{
  "router_score": "softmax",
  "init_std_router": 0.0117,
  "n_head": 4,
  "init_std_down": 0.00524
}
Below are experts of layer 7 (counted from 0) of a mixture-of-experts language model. Rows are named router (the router's row for the expert), up (a neuron's input weights, with its number) and show model dimensions 0-223. Each number is 50 + 12 x the weight over its row's rms, rounded and kept within 0 to 99.
Before each expert's rows: "mostly gets" lists some tokens that are sent to it at least half of the time. This comes from a sample of Wikipedia text that the model never trained on.

# expert 4
mostly gets: " that", " be", " to", " which", " were", " his"
router:59 46 49 55 49 59 40 56 71 51 66 46 38 50 49 63 57 35 53 36 73 62 37 44 46 65 56 60 57 53 64 50 54 52 51 57 65 58 55 66 40 50 35 37 71 62 58 48 41 29 38 36 63 30 45 46 38 46 56 38 30 60 34 38 42 53 67 43 67 36 44 61 60 51 56 36 56 65 40 57 51 61 63 58 57 64 57 53 68 58 57 27 54 71 44 44 48 47 68 60 60 45 37 49 44 50 50 36 53 53 37 38 38 59 56 54 73 34 42 41 66 44 48 47 68 59 54 66 47 39 60 37 53 59 52 43 39 29 36 27 51 70 49 71 39 29 59 58 57 56 22 77 60 59 43 62 62 32 42 33 43 59 59 35 24 43 52 53 45 49 64 40 53 50 46 48 53 36 30 35 29 67 37 28 61 11 47 56 38 49 73 57 54 54 74 42 41 40 54 36 56 35 46 34 60 42 51 49 54 42 40 51 35 51 86 71 43 59 46 64 58 47 66 43
up12:49 57 53 46 47 53 34 43 58 50 34 26 36 79 51 29 60 59 70 69 46 50 54 62 76 54 64 49 51 57 55 43 50 42 41 50 34 66 42 35 56 43 43 48 37 71 49 49 60 52 54 73 27 60 19 54 52 69 52 50 36 55 61 45 61 55 30 60 47 36 44 63 35 45 46 45 38 48 55 51 50 42 35 34 40 57 47 72 66 74 35 53 55 55 50 49 46 44 38 26 42 53 55 54 54 60 25 55 63 39 24 42 74 72 61 42 38 67 42 70 66 46 71 48 51 44 47 56 52 58 40 36 68 44 44 47 32 60 66 65 40 65 58 55 43 45 32 49 41 63 28 57 42 58 68 44 61 62 49 82 49 53 38 55 42 38 64 57 38 45 28 45 61 41 65 22 54 55 53 52 59 70 42 39 53 45 60 45 38 37 44 73 61 62 49 59 65 39 33 46 54 57 44 30 65 36 64 41 37 41 50 53 41 61 54 72 42 50 36 62 31 53 48 53
up13:63 68 60 52 72 62 43 28 58 54 61 51 60 47 42 31 62 58 43 30 31 61 43 34 51 41 66 60 46 55 50 41 51 55 51 56 50 55 53 59 61 55 67 51 61 63 39 46 08 27 39 51 32 50 47 76 37 46 48 45 57 50 65 53 47 42 54 48 46 51 21 61 45 49 28 58 58 68 64 58 60 56 60 74 62 60 49 64 48 56 55 48 70 40 49 50 47 53 44 53 50 52 36 52 63 44 38 47 46 49 55 42 21 65 29 47 52 33 37 66 54 61 36 41 50 54 35 23 44 39 47 52 67 40 53 60 48 31 66 50 52 49 35 60 70 61 57 31 58 47 37 53 64 39 36 55 68 67 46 47 44 53 42 47 56 45 48 41 66 61 42 48 56 42 53 78 77 31 49 48 29 66 61 32 28 48 34 66 62 42 58 41 55 51 42 74 56 55 52 31 39 58 47 61 47 43 39 55 59 73 28 49 49 63 71 54 27 62 66 34 31 55 38 52
up14:43 38 62 54 51 63 49 46 55 42 26 26 72 50 30 56 56 67 44 42 46 63 26 42 41 37 63 52 38 40 48 35 55 64 47 60 51 56 33 18 43 60 58 50 74 52 65 42 54 51 34 64 44 42 50 42 39 58 35 47 58 77 66 58 58 35 48 49 68 42 31 52 60 53 32 53 55 44 48 48 33 54 40 46 56 40 45 74 41 32 76 46 53 58 48 55 55 42 75 68 43 66 78 77 27 44 60 64 50 52 43 37 60 40 51 30 58 36 44 48 53 50 51 54 57 39 49 50 46 61 19 58 47 57 43 68 66 42 56 51 56 50 42 54 66 44 44 49 46 55 45 63 55 55 68 41 62 46 41 57 48 49 45 55 46 67 70 35 56 61 35 79 51 31 44 58 34 45 35 39 47 60 60 62 38 48 63 55 43 29 31 58 46 52 54 54 64 32 27 47 47 50 52 52 29 52 45 43 63 40 43 40 60 78 57 67 75 28 40 50 53 76 53 45
up15:47 42 54 17 53 58 43 44 54 49 40 18 44 38 39 55 52 59 72 42 52 50 34 40 44 48 71 56 67 56 49 37 46 53 45 59 42 32 55 48 46 61 42 48 45 10 57 50 51 51 42 41 45 62 62 39 49 43 35 52 47 40 44 49 55 39 63 80 65 38 52 43 41 38 51 51 47 67 51 42 32 61 73 50 55 19 35 64 48 59 44 54 62 47 54 60 57 59 11 33 51 65 29 59 37 54 50 40 50 62 65 48 36 34 48 64 40 57 44 45 69 59 62 60 49 62 57 45 52 59 67 59 72 55 45 55 54 39 45 59 63 35 50 67 48 51 66 55 57 47 32 51 58 40 60 70 42 18 52 66 28 49 41 61 54 54 64 26 56 63 57 52 43 72 64 36 41 30 33 59 65 56 60 27 77 40 52 49 53 53 35 44 58 51 37 63 52 46 56 51 57 61 50 34 36 62 54 58 70 57 49 35 42 46 53 79 45 66 44 38 43 62 58 40
up16:64 35 73 49 55 60 46 61 69 19 46 40 60 68 71 33 58 31 82 38 60 23 47 37 56 67 69 31 46 67 62 44 51 50 55 50 60 52 42 51 53 48 49 34 40 40 47 49 36 58 47 56 44 34 53 37 41 53 61 48 57 52 55 50 54 45 48 55 55 45 32 66 54 53 54 50 37 61 45 39 65 53 32 66 48 27 45 31 63 42 53 41 45 38 67 47 79 64 67 46 55 58 39 63 68 65 49 61 55 52 61 54 28 64 42 43 37 56 66 38 59 58 38 61 50 55 27 50 74 64 28 46 47 39 68 30 54 22 55 50 54 47 47 62 45 51 62 43 42 46 28 58 56 43 46 27 42 37 49 52 41 41 40 49 76 57 33 33 25 46 41 56 65 68 46 36 43 55 46 68 44 63 39 34 46 65 25 42 36 80 45 59 56 64 65 52 35 49 45 44 55 54 50 30 43 60 63 47 57 69 53 55 57 63 48 48 35 44 39 52 48 47 65 51
up17:33 61 37 48 55 41 45 46 51 56 60 59 46 37 37 49 51 38 44 42 46 46 55 39 25 54 54 42 50 25 68 44 43 55 45 60 43 49 45 72 71 62 57 49 45 60 37 57 43 48 67 46 55 47 49 48 60 58 62 35 34 61 50 33 20 47 56 49 55 43 37 61 39 60 28 48 52 56 40 62 73 55 61 32 51 50 51 42 56 39 40 26 29 47 28 57 70 67 48 38 45 36 55 56 37 69 35 44 54 72 85 43 60 62 67 52 63 31 60 52 69 52 63 66 43 41 66 74 91 53 33 78 44 61 45 57 70 59 52 43 46 54 55 51 44 50 44 57 53 65 63 45 44 61 58 75 59 54 72 32 47 40 32 55 56 24 63 41 47 36 45 41 24 51 68 31 42 48 68 44 41 57 48 47 44 70 57 55 33 52 39 42 42 63 52 50 34 32 23 40 38 53 68 64 55 53 52 67 43 49 51 46 43 51 44 51 54 61 58 50 45 39 43 44
up18:41 62 34 36 44 29 41 44 65 46 56 50 64 58 48 56 30 62 39 30 46 52 48 58 57 35 20 56 34 47 58 59 69 63 54 49 61 60 54 54 80 44 57 47 28 35 42 54 42 32 59 47 82 43 61 56 65 59 50 25 61 42 58 49 44 55 54 45 55 51 53 55 43 53 50 44 67 52 28 78 55 40 51 53 53 41 63 70 43 48 45 46 51 59 52 50 68 55 45 44 62 53 57 27 36 45 54 43 32 45 41 47 62 52 65 51 45 39 45 42 33 44 56 55 53 47 58 37 44 45 44 51 69 66 56 63 53 28 51 50 83 61 61 43 39 75 58 45 45 82 69 25 30 35 52 61 33 44 59 56 40 41 68 67 50 39 25 35 48 41 46 48 18 62 39 34 49 68 50 51 64 50 49 46 64 37 53 55 48 36 29 33 58 60 59 45 71 41 58 63 62 52 63 68 40 52 48 54 52 68 56 56 37 53 58 52 50 62 30 44 31 42 76 41
up19:53 32 51 49 46 55 45 41 43 38 30 32 43 71 55 38 69 34 46 40 59 59 65 54 53 43 56 49 45 76 62 54 57 44 54 64 48 64 47 53 42 58 54 55 49 29 41 47 52 54 37 50 57 59 25 56 65 74 54 30 65 59 67 39 40 55 74 56 51 70 59 38 47 49 48 74 41 42 36 47 57 58 61 56 63 60 17 60 35 78 67 41 48 59 54 45 44 44 38 50 53 39 46 64 26 45 26 46 43 36 63 21 59 24 74 60 51 43 35 41 57 39 59 56 56 45 63 47 75 51 41 63 29 44 52 58 36 68 44 35 37 52 70 60 57 50 56 65 72 47 63 52 52 63 23 52 40 59 45 54 48 32 45 58 34 51 42 40 30 47 60 38 41 38 62 64 39 46 39 29 63 55 57 45 62 30 55 46 48 60 65 48 52 54 46 40 36 29 45 33 49 59 55 49 62 55 76 55 55 67 23 48 59 46 33 57 61 37 48 51 59 47 44 63
up20:58 58 59 40 43 54 41 58 69 68 51 43 65 49 63 49 58 51 53 59 42 43 33 32 64 50 61 38 60 64 47 64 49 52 58 64 46 60 81 65 54 58 46 47 39 49 64 47 51 51 60 54 40 54 23 70 51 54 61 40 50 26 63 52 50 30 48 54 47 43 43 46 33 75 53 59 49 46 42 62 58 33 54 62 49 60 52 55 40 29 45 45 44 40 38 39 28 74 33 49 48 34 43 39 41 59 29 49 31 35 59 54 43 76 35 47 41 23 48 43 37 46 42 60 58 54 47 34 28 49 51 42 35 60 49 66 47 61 73 61 39 47 28 45 35 58 61 28 54 40 57 25 37 45 49 59 45 38 52 44 66 67 55 45 72 46 80 55 52 61 61 41 55 60 62 55 41 44 43 48 46 54 52 74 54 67 74 60 35 77 57 50 53 59 62 54 43 35 52 38 28 42 58 32 40 59 72 59 56 34 36 49 34 47 77 69 27 66 42 50 36 43 46 57
up21:46 52 54 35 45 44 21 31 42 46 25 48 40 68 63 38 54 66 37 60 44 50 56 43 41 47 62 40 27 44 48 63 31 43 79 70 54 70 49 44 68 49 44 42 40 34 44 49 60 43 65 37 52 49 52 48 69 59 75 51 56 39 46 62 32 35 62 47 58 50 54 59 65 49 47 36 42 48 61 74 49 32 49 53 79 53 45 49 81 28 50 59 48 65 46 45 60 61 38 60 47 52 38 62 42 31 51 63 60 41 60 57 38 34 52 53 71 47 49 32 35 55 60 49 49 30 55 40 29 53 44 53 42 63 42 49 47 45 50 46 21 35 68 72 55 42 60 56 52 72 48 61 33 56 40 62 64 58 42 50 53 43 73 28 64 40 54 50 53 43 62 54 40 63 34 43 50 44 57 61 59 62 45 53 48 38 46 49 53 48 42 56 30 45 48 13 87 52 19 59 51 55 58 41 58 44 59 48 55 65 37 60 52 71 39 38 40 65 55 39 46 57 55 50
up22:51 63 40 51 50 38 68 59 61 46 57 22 57 48 71 63 36 68 52 33 47 53 43 53 62 74 44 54 35 67 60 69 49 47 42 59 46 50 73 46 75 54 48 50 51 44 42 42 49 75 49 38 50 46 55 32 61 31 60 40 49 57 47 46 64 67 32 52 58 64 52 43 40 52 51 41 37 59 42 41 46 69 30 34 43 33 45 83 53 68 68 42 53 61 32 60 44 56 36 66 39 67 43 54 50 55 69 50 53 40 32 57 43 49 43 57 60 59 40 68 79 30 35 75 59 41 79 42 19 65 58 58 44 38 64 38 55 44 30 44 57 53 51 36 41 42 66 56 28 56 37 42 48 48 54 54 38 62 39 56 58 52 15 53 61 35 57 54 47 53 60 50 62 36 35 58 47 53 43 57 48 48 30 66 59 40 43 32 59 35 33 50 50 51 37 61 39 41 41 31 53 69 57 49 70 50 72 52 54 56 44 35 68 25 48 50 43 59 49 40 42 55 40 50
up23:42 42 54 41 51 35 25 54 51 43 47 59 53 57 45 59 47 47 60 38 34 50 63 61 42 57 57 20 32 37 66 34 60 58 43 53 50 42 98 67 62 68 72 45 46 57 66 71 46 46 38 45 81 47 47 48 56 60 50 48 41 48 45 49 40 61 35 41 45 49 43 50 50 42 48 38 48 54 69 54 80 58 65 45 42 54 64 68 53 53 57 51 60 63 68 57 65 42 42 24 49 50 56 44 55 43 46 42 36 31 31 29 48 48 48 71 54 51 30 19 38 67 38 53 47 58 51 44 54 50 51 49 46 61 64 42 52 66 51 56 50 66 40 45 48 43 67 36 39 38 48 31 41 55 62 57 47 84 64 51 38 53 70 50 61 46 52 52 36 67 44 37 54 31 41 39 60 38 58 72 43 41 61 37 39 36 44 47 54 55 39 42 44 56 59 50 40 28 38 56 40 44 49 67 54 42 47 58 46 65 90 63 64 53 37 46 56 41 55 55 53 42 17 47
up24:48 46 61 53 52 48 39 22 54 38 35 35 57 50 47 66 62 27 20 46 60 63 45 44 49 28 58 56 39 48 53 60 36 52 41 51 55 33 56 59 51 47 63 44 31 60 62 46 52 53 31 47 39 55 50 48 49 70 52 71 59 64 33 57 43 43 48 55 46 82 56 72 43 57 52 63 63 19 52 57 61 61 55 33 25 38 36 29 44 72 38 44 50 51 49 53 60 69 44 56 31 39 58 58 73 43 73 56 56 37 53 34 62 46 30 67 39 46 49 42 60 40 69 63 32 44 46 43 44 55 49 68 57 61 61 47 55 52 43 37 40 49 50 56 54 39 59 38 39 48 49 67 43 64 52 53 65 54 61 54 28 40 47 54 60 68 57 52 56 45 57 43 46 44 57 49 55 38 64 37 53 53 41 60 58 59 83 59 65 32 47 26 39 47 35 21 44 43 46 62 49 35 54 63 46 34 58 52 68 76 59 74 51 60 38 22 49 51 52 55 42 57 48 16
up25:27 43 50 67 61 56 56 41 42 58 50 50 55 29 46 49 69 50 48 56 47 22 49 56 40 60 47 65 48 45 74 53 35 50 44 45 64 50 48 41 35 69 56 28 60 57 61 51 38 50 35 47 55 47 55 57 37 69 46 25 55 76 53 55 68 49 42 54 58 49 62 61 50 69 66 35 43 42 69 54 41 64 65 70 58 41 54 65 33 74 68 63 47 35 53 70 58 61 77 49 41 43 68 45 39 35 51 41 61 47 44 29 63 51 45 61 42 53 42 44 62 46 78 38 60 47 15 45 46 54 39 58 61 48 40 54 45 48 52 47 56 44 43 52 40 39 53 59 43 44 36 44 43 48 51 64 33 31 80 51 52 22 72 49 54 39 52 45 44 49 37 38 49 59 53 64 57 80 48 66 39 63 33 50 64 39 43 25 44 56 60 39 62 50 54 32 50 51 52 15 41 53 58 38 48 39 53 40 54 42 51 75 53 39 43 61 46 36 37 46 23 41 71 65
up26:53 72 51 51 49 53 33 33 77 64 42 52 56 64 53 52 33 63 62 59 55 49 52 41 64 51 62 34 46 39 74 51 47 41 61 41 51 64 69 49 47 33 42 41 65 60 46 51 44 45 53 31 35 39 40 49 61 71 52 40 48 58 66 37 60 30 47 26 74 70 42 42 68 67 45 45 32 65 58 68 41 42 47 33 56 59 46 49 51 59 51 38 36 85 44 40 51 61 29 46 44 55 44 45 45 59 58 51 67 57 43 42 42 53 50 62 49 33 49 28 79 47 61 58 39 37 34 53 59 55 53 43 57 34 41 70 75 50 41 52 45 43 38 68 65 44 44 80 69 53 54 48 33 40 81 37 72 23 40 18 62 57 51 43 41 48 28 52 55 52 50 33 57 46 43 39 45 52 54 53 44 43 44 50 53 39 48 66 51 52 43 48 49 44 43 62 42 38 38 51 41 49 42 59 39 37 53 47 63 44 60 56 54 40 84 42 58 22 62 37 61 54 40 61
up27:27 49 76 57 59 41 44 54 54 37 42 46 48 36 65 69 39 41 68 54 38 52 60 67 76 46 46 48 45 42 40 59 68 34 51 47 52 43 45 51 56 59 45 52 47 47 56 47 57 46 55 48 44 54 67 49 63 49 37 79 55 46 52 46 53 56 27 46 56 38 67 32 48 33 31 38 80 51 51 64 53 37 56 40 29 62 58 60 37 24 47 56 48 56 63 34 53 68 47 25 63 40 39 41 29 43 70 56 47 33 66 66 40 56 42 37 44 48 25 55 55 62 28 42 62 51 38 41 54 52 71 49 43 32 57 55 36 49 58 72 44 44 54 47 47 66 52 58 31 39 38 53 80 46 50 60 58 64 53 21 38 43 47 64 39 60 63 28 44 57 36 44 41 81 49 46 35 25 52 66 50 48 58 58 34 39 41 35 39 40 63 34 60 28 61 56 67 42 62 40 53 61 58 61 53 46 44 50 54 61 56 59 29 68 61 63 56 63 49 61 50 35 73 51
up28:49 44 71 55 40 38 30 56 58 45 53 39 43 62 47 52 23 38 73 54 43 54 68 57 69 43 50 63 33 63 59 60 69 52 53 62 55 55 59 52 33 67 50 73 55 54 49 66 62 53 53 54 44 26 47 62 42 31 48 36 52 49 32 74 35 48 61 37 62 31 37 33 57 67 39 54 40 59 46 56 42 44 38 77 71 47 37 38 48 47 44 28 66 52 42 28 57 57 33 33 62 49 28 39 36 37 36 49 72 49 49 38 49 37 47 31 63 42 32 57 61 46 43 55 70 55 45 68 41 43 70 36 44 42 46 52 49 62 64 60 40 67 56 38 45 50 57 42 35 65 52 54 59 44 38 35 42 25 41 57 43 51 53 67 44 69 34 43 62 58 63 44 50 73 39 54 33 70 30 59 36 42 60 31 36 39 37 60 57 55 49 66 47 49 67 41 50 56 61 66 43 62 58 53 56 61 43 48 47 30 52 57 73 43 39 39 34 52 32 57 79 47 59 31
up29:43 61 60 50 44 56 59 63 32 41 52 54 48 48 53 53 42 37 63 40 46 42 66 44 63 37 60 36 39 64 36 70 62 47 75 35 53 48 34 53 70 46 63 42 55 30 55 40 58 59 36 44 30 53 50 57 63 60 60 30 34 54 51 51 53 41 67 75 45 19 68 46 72 60 69 45 61 56 43 55 52 64 71 58 36 35 62 53 30 48 45 35 49 61 34 49 38 72 69 52 28 44 48 57 62 35 53 41 26 50 61 39 44 40 64 49 45 42 26 68 65 58 35 40 48 51 23 48 60 51 50 45 71 55 72 31 50 45 54 43 64 42 61 50 34 58 43 60 55 66 35 48 42 51 34 53 61 39 53 46 53 48 20 48 39 54 45 61 52 42 48 63 45 49 61 56 53 58 40 44 45 25 69 37 44 53 67 16 47 37 42 39 49 53 46 65 58 70 41 46 66 48 69 54 65 53 52 59 56 46 49 54 43 61 49 49 81 45 67 57 17 38 53 47
up30:29 71 48 64 60 39 39 49 40 63 66 44 38 48 70 47 25 41 67 41 67 46 67 24 30 47 57 45 50 64 56 59 42 46 47 38 62 39 44 50 50 61 50 29 30 37 50 48 42 62 41 62 55 39 48 37 55 29 23 47 46 37 51 57 63 31 41 60 85 36 46 58 52 62 44 45 48 43 68 46 46 39 40 47 45 48 55 62 39 61 60 63 44 66 51 52 36 49 44 26 53 40 44 61 41 39 64 58 37 36 54 53 78 46 71 45 49 47 54 38 33 43 41 59 56 71 67 44 36 65 38 43 44 50 43 40 35 46 68 74 48 36 59 62 43 54 62 37 70 45 58 61 33 64 47 70 42 64 55 46 68 52 67 40 45 76 49 60 63 36 46 45 52 54 32 38 70 48 51 65 33 46 50 63 39 40 36 57 78 57 52 31 57 59 36 43 55 49 75 43 57 38 53 59 35 66 37 61 44 52 49 53 70 50 26 48 44 64 71 60 48 66 54 47
up31:55 59 46 54 44 30 60 39 28 74 44 58 45 45 55 42 64 67 48 52 44 44 46 48 54 50 60 64 39 50 30 42 58 39 50 35 60 54 52 59 61 46 50 57 51 65 38 45 60 40 56 49 49 74 44 40 37 43 55 48 66 56 41 47 50 56 70 60 41 65 38 45 48 57 54 51 75 54 55 40 50 57 38 48 56 43 69 64 60 40 38 42 55 40 29 32 40 60 46 40 50 55 67 54 54 73 61 60 48 49 61 47 62 36 32 50 22 46 64 46 35 55 57 46 50 38 40 49 51 42 29 52 80 65 58 57 54 54 53 39 48 26 63 60 19 44 58 51 34 57 64 57 38 34 42 57 43 27 67 59 63 45 48 44 29 53 41 34 59 53 60 57 55 62 53 53 32 33 48 40 52 65 38 31 52 51 71 51 44 44 20 34 26 60 44 49 58 60 85 59 54 72 50 50 32 58 57 66 37 56 70 36 69 49 44 62 73 19 27 62 64 43 69 37
up32:49 52 52 57 37 46 64 68 44 53 58 48 74 55 55 55 56 46 54 46 28 59 61 45 44 35 60 62 64 55 85 45 41 47 52 43 26 51 48 53 58 32 39 26 63 34 49 43 51 48 46 38 38 74 60 55 81 67 58 52 25 65 55 39 57 39 56 57 77 41 46 72 47 49 42 30 58 40 60 52 58 63 52 36 59 45 56 66 72 30 63 34 37 47 37 58 52 46 34 66 40 47 41 58 27 71 45 45 44 36 47 67 39 62 40 42 61 50 58 25 51 64 41 61 44 27 52 43 37 59 50 45 45 44 51 57 57 41 80 68 47 58 51 38 57 65 53 41 35 57 36 64 35 60 60 42 52 51 29 60 58 57 41 56 61 43 42 36 51 57 39 39 57 37 51 47 45 62 46 45 54 62 60 44 46 42 30 69 38 45 45 57 36 53 40 28 51 74 55 77 32 55 68 79 45 50 68 41 41 62 72 38 47 53 36 52 41 46 29 53 48 37 61 61
up33:80 54 44 58 35 50 68 65 40 59 46 41 42 47 52 53 37 46 41 44 47 66 52 54 44 32 50 43 52 39 61 45 63 61 46 71 61 64 39 36 51 45 50 52 40 63 57 69 46 66 55 51 41 53 44 42 52 51 43 70 42 48 50 43 47 51 64 54 58 57 24 37 54 69 35 47 64 65 45 46 45 77 59 34 45 52 38 37 23 72 66 30 42 39 48 57 59 79 62 49 63 49 36 56 34 60 38 51 53 48 46 55 57 54 45 58 43 30 57 59 35 43 55 58 50 57 58 73 38 37 47 37 54 28 42 51 34 46 54 46 39 13 54 34 66 32 53 57 46 70 65 62 63 57 75 52 46 43 63 56 58 48 54 68 39 47 44 44 34 42 84 67 37 62 51 37 48 55 36 26 41 55 52 67 49 38 34 44 55 45 42 43 13 48 64 65 51 38 48 73 34 44 43 39 34 41 71 67 53 69 47 56 43 72 45 61 52 45 32 54 54 41 54 36
up34:70 66 44 67 56 56 44 54 39 45 59 38 66 44 47 50 38 38 52 61 47 41 55 70 55 35 54 56 59 62 69 42 47 43 31 53 52 70 56 61 39 12 58 58 76 46 55 55 72 36 67 58 70 52 54 43 46 48 66 53 42 57 47 51 38 33 51 67 48 58 70 48 53 62 41 65 50 68 65 50 40 62 53 51 44 47 50 54 47 47 48 44 57 30 58 41 55 57 51 49 53 55 44 59 61 39 38 29 55 46 50 41 50 20 50 39 22 63 67 52 41 50 34 28 42 41 21 26 51 45 34 36 46 39 50 40 52 66 67 43 41 42 44 48 58 84 33 44 50 44 44 52 64 71 53 57 61 36 46 46 51 50 43 55 45 38 29 43 42 54 44 75 55 42 44 31 16 49 43 69 52 50 59 51 53 60 73 55 42 49 30 23 39 36 71 34 55 59 32 63 65 49 47 49 41 58 60 39 35 58 49 59 45 46 47 82 54 70 42 36 67 45 58 40
up35:42 50 35 73 51 50 28 37 52 63 47 41 40 38 51 59 45 32 40 43 44 82 40 51 42 45 54 51 49 57 58 54 41 31 60 60 35 36 41 43 64 54 59 55 52 72 48 49 46 27 45 52 60 62 45 55 73 56 56 36 65 55 37 42 43 54 52 37 45 49 43 55 30 46 48 49 53 47 65 68 51 45 74 57 61 47 57 56 34 44 50 44 31 59 48 34 50 36 63 32 54 55 68 45 71 71 46 46 55 34 21 55 51 46 66 49 45 64 61 26 49 24 55 55 53 58 54 41 62 26 39 46 49 47 64 77 40 42 59 54 52 67 55 39 43 42 71 42 48 57 51 33 52 71 50 84 58 61 50 70 46 41 48 65 67 41 42 46 36 68 38 55 12 38 36 59 32 44 50 64 52 36 42 44 39 58 29 61 47 51 66 62 52 49 53 37 48 44 46 37 43 76 46 52 66 37 49 51 52 56 53 51 60 77 37 63 33 71 52 35 57 63 77 53
up36:54 57 49 49 59 64 42 44 43 44 35 51 54 61 41 33 37 82 48 41 55 56 60 56 45 43 41 71 59 59 57 38 42 43 38 31 38 47 41 34 48 41 75 56 50 51 44 62 40 30 59 51 73 68 44 45 59 57 45 60 39 59 70 37 70 50 36 53 54 41 46 58 36 68 47 55 50 40 33 58 51 37 46 55 43 45 59 45 76 45 30 44 54 60 62 57 44 42 59 30 50 53 58 37 64 48 65 43 66 65 42 50 56 46 40 67 37 81 57 59 35 37 52 26 55 45 34 39 66 55 75 70 56 26 51 51 64 54 28 27 78 52 44 51 38 40 67 67 60 63 34 57 53 56 56 31 33 52 42 45 44 52 44 69 53 41 43 40 47 68 38 51 36 63 27 61 25 38 86 49 52 51 66 58 59 59 31 36 90 43 49 50 52 44 45 31 43 46 47 49 44 42 36 47 54 63 52 48 40 57 45 45 55 40 59 65 37 32 54 60 43 50 52 57
up37:43 51 52 38 38 63 36 37 45 46 48 62 60 42 37 48 44 67 49 42 60 65 72 48 66 61 36 66 43 48 73 58 42 55 50 48 58 47 40 40 29 74 40 60 48 39 44 46 49 56 57 47 35 39 45 56 49 38 47 58 51 70 76 67 71 74 43 55 54 59 71 45 39 59 50 82 79 82 44 52 56 59 67 52 47 30 30 66 38 48 45 53 63 24 39 42 47 47 50 59 53 29 67 55 46 45 47 33 44 23 55 72 50 46 48 47 63 42 54 48 51 43 46 33 52 65 50 40 45 57 54 32 58 39 48 50 48 56 47 60 43 49 32 53 55 19 59 63 57 35 33 51 64 37 56 60 42 36 57 34 61 61 41 37 60 59 43 41 72 74 39 52 63 62 61 40 65 51 55 48 52 48 33 35 58 22 56 37 28 62 36 32 55 42 48 57 58 40 53 38 52 64 56 58 47 75 41 42 38 38 63 59 34 57 48 67 46 46 36 58 40 28 54 33
up38:50 60 63 37 62 56 42 56 43 37 33 37 59 48 29 50 47 51 52 79 52 62 64 37 41 47 55 40 54 42 39 37 74 51 42 58 60 47 60 31 50 60 67 54 54 62 46 52 34 37 61 54 40 55 45 51 60 43 56 50 42 73 71 47 51 40 57 59 61 38 79 31 31 39 51 33 43 47 46 47 65 82 57 55 50 65 42 75 49 41 54 55 40 48 51 30 47 67 45 57 38 36 56 45 62 56 45 57 51 38 43 55 49 39 94 39 53 57 54 57 52 44 70 45 47 69 55 53 45 58 50 59 70 41 25 46 44 33 64 60 36 36 53 45 38 55 71 77 43 60 53 44 71 53 52 55 35 51 41 49 36 50 32 38 55 37 60 49 65 41 37 43 35 48 60 27 34 45 65 45 50 47 51 60 49 67 43 48 51 47 53 26 66 37 49 41 36 43 53 30 71 51 65 32 49 40 50 17 49 34 66 83 52 64 74 43 49 36 47 47 49 58 42 59
up39:74 38 32 30 49 61 71 48 57 57 53 45 54 45 37 33 28 57 62 56 38 61 51 55 69 43 34 40 49 37 51 70 50 57 70 21 34 40 71 36 51 60 60 20 46 47 59 52 50 55 47 26 47 38 59 59 45 30 58 55 63 44 29 33 39 57 60 47 46 56 62 73 64 47 29 47 45 64 35 51 46 62 61 54 33 44 52 47 44 50 37 57 41 50 56 62 35 43 50 63 53 63 40 48 60 57 59 54 48 40 53 68 42 44 58 42 48 62 57 53 54 50 52 53 28 55 49 50 49 65 38 47 60 50 25 43 37 60 57 39 66 66 53 43 59 57 53 69 80 58 39 49 55 34 41 62 61 64 52 58 59 40 64 45 62 49 57 50 14 38 51 53 65 28 60 36 44 37 47 47 54 38 36 70 44 50 39 42 35 73 29 47 43 37 81 72 39 51 69 35 37 44 53 82 39 42 64 42 63 57 54 52 63 61 49 25 56 54 57 51 51 43 33 43
up40:53 55 36 40 56 56 46 60 43 33 49 29 55 79 64 21 32 46 58 61 70 40 34 42 44 50 45 52 52 35 71 51 31 51 39 53 62 71 53 52 39 59 73 49 52 58 51 36 24 51 50 57 68 48 60 36 51 18 32 45 56 48 33 60 60 55 40 40 59 43 41 53 48 44 55 42 41 45 37 26 46 35 65 50 37 71 76 52 43 72 51 55 54 58 77 45 45 64 35 42 47 63 52 30 33 42 39 38 62 27 53 50 49 42 48 69 39 54 51 37 45 61 62 45 63 69 47 57 29 56 57 42 36 45 58 32 47 67 59 44 56 53 36 56 42 69 69 51 32 68 43 41 45 37 52 61 27 53 51 50 59 64 81 52 59 33 61 50 53 60 17 42 51 47 58 56 61 63 36 49 40 43 54 59 63 27 56 51 45 58 58 66 46 60 53 56 49 56 39 42 64 67 62 59 54 62 34 42 64 35 54 38 41 51 44 51 67 29 68 62 46 46 39 39
up41:56 41 71 41 48 43 37 77 63 47 63 52 46 70 54 60 56 73 49 28 49 40 19 35 68 46 63 63 49 53 40 38 58 72 40 53 67 46 45 51 51 57 42 55 24 56 43 56 40 77 36 56 59 39 93 52 53 44 67 56 52 61 33 41 33 49 37 75 61 37 41 44 62 46 42 41 67 51 27 52 69 64 60 49 46 57 57 54 34 55 50 55 58 56 70 45 47 59 44 30 51 60 58 44 28 46 47 62 39 48 50 67 51 49 72 70 54 31 44 53 36 50 27 43 48 44 42 64 43 68 59 48 62 47 55 47 53 69 43 41 43 54 65 39 60 33 43 47 62 60 48 66 35 49 50 47 68 53 44 46 56 31 64 56 30 36 51 55 43 30 42 43 56 37 36 37 33 71 42 58 73 31 54 49 44 61 45 37 50 58 69 39 47 61 45 39 46 32 51 48 47 65 49 50 51 63 49 50 54 47 27 42 37 52 21 54 62 53 49 24 25 54 51 47
up42:51 43 54 37 39 53 56 59 26 45 52 37 52 65 52 46 61 68 49 50 73 57 66 62 46 61 56 55 69 35 72 37 41 46 49 60 56 69 67 49 39 66 34 53 59 45 46 44 45 36 52 39 42 64 50 41 33 47 45 48 63 52 47 48 50 58 23 49 52 79 56 65 57 59 63 50 55 48 37 57 55 36 56 45 74 41 50 59 58 45 27 33 48 26 66 50 66 30 63 69 80 36 58 33 35 38 46 30 57 49 46 42 45 47 67 47 47 49 33 75 51 38 44 58 36 35 48 68 49 62 48 55 55 54 26 61 55 68 65 33 20 46 47 25 49 41 54 52 38 43 44 63 69 49 61 62 34 42 63 54 45 55 41 79 42 46 27 39 34 70 58 58 48 37 49 52 25 65 62 52 60 56 34 45 42 52 50 37 37 31 60 35 47 42 48 50 48 46 57 60 51 69 70 34 35 63 45 43 24 50 44 65 60 49 65 39 41 65 58 63 50 46 57 54